{"n_layer": 9, "d_model": 128, "n_experts": 256, "experts_per_token": 8, "d_expert": 32, "d_shared_expert": 0, "activation": "swiglu", "moe_layers": [0, 1, 2, 3, 4, 5, 6, 7, 8], "router_score": "softmax", "normalize_top_k": false, "routed_scale": 12.9, "balance_loss": 0.00148, "balance_bias": true, "router_logit_norm": 1.0, "router_bias": true, "init_std_router": 0.00981, "lr_router": 0.00092, "n_head": 4, "n_kv_head": 4, "head_dim": 32, "vocab_size": 16384, "norm": "rmsnorm", "norm_place": "pre", "norm_eps": 1e-05, "positions": "rope", "rope_base": 100000.0, "rope_fraction": 0.5, "qk_norm": false, "attn_scale": 0.177, "tie_embeddings": false, "parallel_block": false, "init": "normal", "init_std_qkv": 0.0183, "init_std_o": 0.0183, "init_std_up": 0.0183, "init_std_down": 0.0183, "optimizer": "muon_variant", "lr": 0.00954, "lr_mult_o": 3.0, "lr_mult_down": 3.0, "beta1": 0.93, "lr_head": 0.00974, "warmup_steps": 200, "schedule": "wsd", "decay_fraction": 0.26, "decay_shape": "linear", "final_lr_fraction": 0.05, "batch_tokens": [65536, 131072], "seq_len": 256, "doc_mask": true, "train_tokens": 592000000, "steps": 6446, "dataset": "wikipedia_en"}
Below are experts of layer 4 (counted from 0) of a mixture-of-experts language model. Rows are named router (the router's row for the expert), gate (a neuron's input weights, with its number), up (a neuron's input weights, with its number) and show model dimensions 0-63. Each number is 128 + 24 x the weight over its row's rms, rounded and kept within 0 to 255. Numbers have three digits each.
After each expert's rows: "gets" lists some tokens that make up at least twice as much of what it gets as of all text; "comes after" lists some tokens at least twice as common just before its tokens as in all text. This comes from a sample of Wikipedia text that the model never trained on. Tokens count by the router's weight.

# expert 44
router:085139173128126099117163181113157111146125133127123095118109123122136123148142161153096122109123150100173109123106115140160097155143121149136117161103154168121097121110088132108090109131179168
gate0:103097157132150120138122158178095123149170109127160080109157127125122111151167087160112139161131145109131116152128090130143120120149092102130141138098163192167144162125118106108150120133133152
up0:158141120144147110090115106123154107124132142134141123154100151086146112158130144143130165106118123103140091123124128129129146150131100089138148147134124100140087112094171135115114115142133146
gets: "4", "6", "5", "3", "00", "0"
comes after: "–", ".", " | ", ":", "; ", "2"

# expert 247
router:134111157131134159150168148114150097088102166100158112130150195144168123109116156156099127138158092087104136101132157130164145115124093122110106100123113161149108165145110120146130078140119120
gate0:096135100173117097121104118096164088128125136126146155129101129115108141142162127091112114096149094149145136171163155136113131128139147097109120157146133150094163158182110126163125174103128102
up0:147123109128143143135118131100109136114120148165152137144150123115123055128092162138139137143069157165131132115106130104159144134107104095133109105143121089144117062148127152121124122121126119
gets: "2", "1", "3", "4", " (age ", "| Chart ("
comes after: ", ", " in ", " (", "| ", " ", "- "

# expert 167
router:113107116119153162113111143132135112097104150152144136103136188155149098133140168119125074150167132124115148115108122132126096133146117113156127153106115133131161117183100111125126083136094126
gate0:124149175122168147118154108130094109124064156128126117131089138084140152119154121133134125160153151121119106096143113159135099186117159136141162153075151130159114149129142124137126139094111131
up0:086126106134165107122121120181133069147127111111174121129180094134107150088162136105096151155138154110118129117107068118120123114116144117158121118120099145109096151122164133106137128126140153
gets: "| ", "|", "==", " |", "===", "- "
comes after: "\n", "\n\n", " |  | C", "| ", "- Release", " It was"

# expert 95
router:126134142145117134143135158124142139149139103125150070138124143076123158111130169126117141168140119143145085167135164142126104102133120134133142138131141126108146158114127097124152144140128131
gate0:121169095127152196103084117156097133129144132089137118163114101102131127083118108186146140146115128107139131126126118101130122100126084152136166100116155136095146168163107112151110175112129103
up0:153124103091144198109106132122140143122123095130148125140128130105123106084126131148129134149161129121133118135161152123122122103104142118117099150112142133159110129079096117123153114109110131
gets: "4", "5", "8", "2", "0", "6"
comes after: " | ", ",", "; ", ".", "–", "% | "

# expert 108
router:148087096138149091097152108126145119170119108151109147102185117139137153159172129145098106185145149172103127135087142136162108110160129094167141129137126179128138119104089158133122080141147139
gate0:081111123144149161118112126094131126159126117127122123109140152117142125128112179129119135144172102151175128136127134079111128123159150139134134147139112122149137119135148139149153091166132138
up0:136117148154121122128097135142100089142152115138130170096061078118123127107113130140091072144118160123149122134099160120126128145137140127115100132152152114148123127190172108112149135097111124
gets: "\n", "\n\n", " *", " ISBN ", "| —", " as follow"
comes after: " |", ")", " |  |", "% |", ") |", " |  |  |"

# expert 98
router:166110168152150134155148114138156092156102152133146115152127155116155122104140148168096121144165086071106107124151150150134154145109098132161080109134124160137089154098108135137169068142144134
gate0:138125123150126105109107127105138155142157152165111143104160178110166134104123148126116152154111111101166116147131144095129111145120128148071116110103138124102121131104109150124116163174161096
up0:094144147150145104135135138099116070094150135121133129152120121113134120130136167104135130113120127118085092157136161110109120143145130085117125084136152146115160145134156092177082153129162125
gets: "1", "2", ", ", "7", "6", " (age "
comes after: " in ", ", ", " (", "–", " In ", "In "

# expert 23
router:144135170128148114107131171152126122140115107165164178132109139153169134119122130132141105127102163114132106168135121103132111147157116113164134118150099125122134128107153101120116101166119097
gate0:134123127141145132126095089133135101138086123151155158132116136078168124125096130131130121099160115167114123140150109067159118131151133112093097090107092157138130064086142112148151135132105149
up0:128164101136118124144142158081131102103171073140121113137133130163118145099148167169112109181097133142144088147102107166107118139184123128151145097137093085125121096137177135133113104145152144
gets: "| ", " In", " In ", "===", "\n\n", "."
comes after: "\n", "\n\n", ".", "s.", ").", "\"."

# expert 19
router:151108155126146106140124200107117104141103111117135144134120107129159113137157123129127122098110114138158131155149105076118127150133114084141127137109114134133128154108138083159123115164081145
gate0:147160129091128123075127145123116127174172093113130186169112136101173105081115115126128129140122166128122144160144114126101088121147163116114154121120124142143142106116142101117115137156134125
up0:121139129139136155131132090132136081103105104136100117099126169163130130113128124102110173139121148143061166126131126162161157160113131148141139140149111169135078134159130169087143128100141124
gets: " In", " after", " In ", " In the", " After", "In "
comes after: ".", "\n\n", "s.", ", and", ").", ", but"

# expert 180
router:143075127146106165127149122123150155157115145116096139133096174152137114127148125127137130165138127148138135181151151162103112126115158128101120123128123164124088152091114144151115131096126121
gate0:130124141129136131092129132098148161111123086118132176134134130125118085107107122082098110172092094147106137132125139117125121104147096108128141136140104099134152145108133118154124149181119174
up0:115145115146088142136134122127132101099115154141114138154106143135139130129106118139166084129153144095088098134163149119127134167134092138113140109100122112149095152091132157126120120148106142
gets: ")", "==", "===", " ==", " ===", "),"
comes after: "1", "2", "0", "\n\n", "- Years: Team /", "020"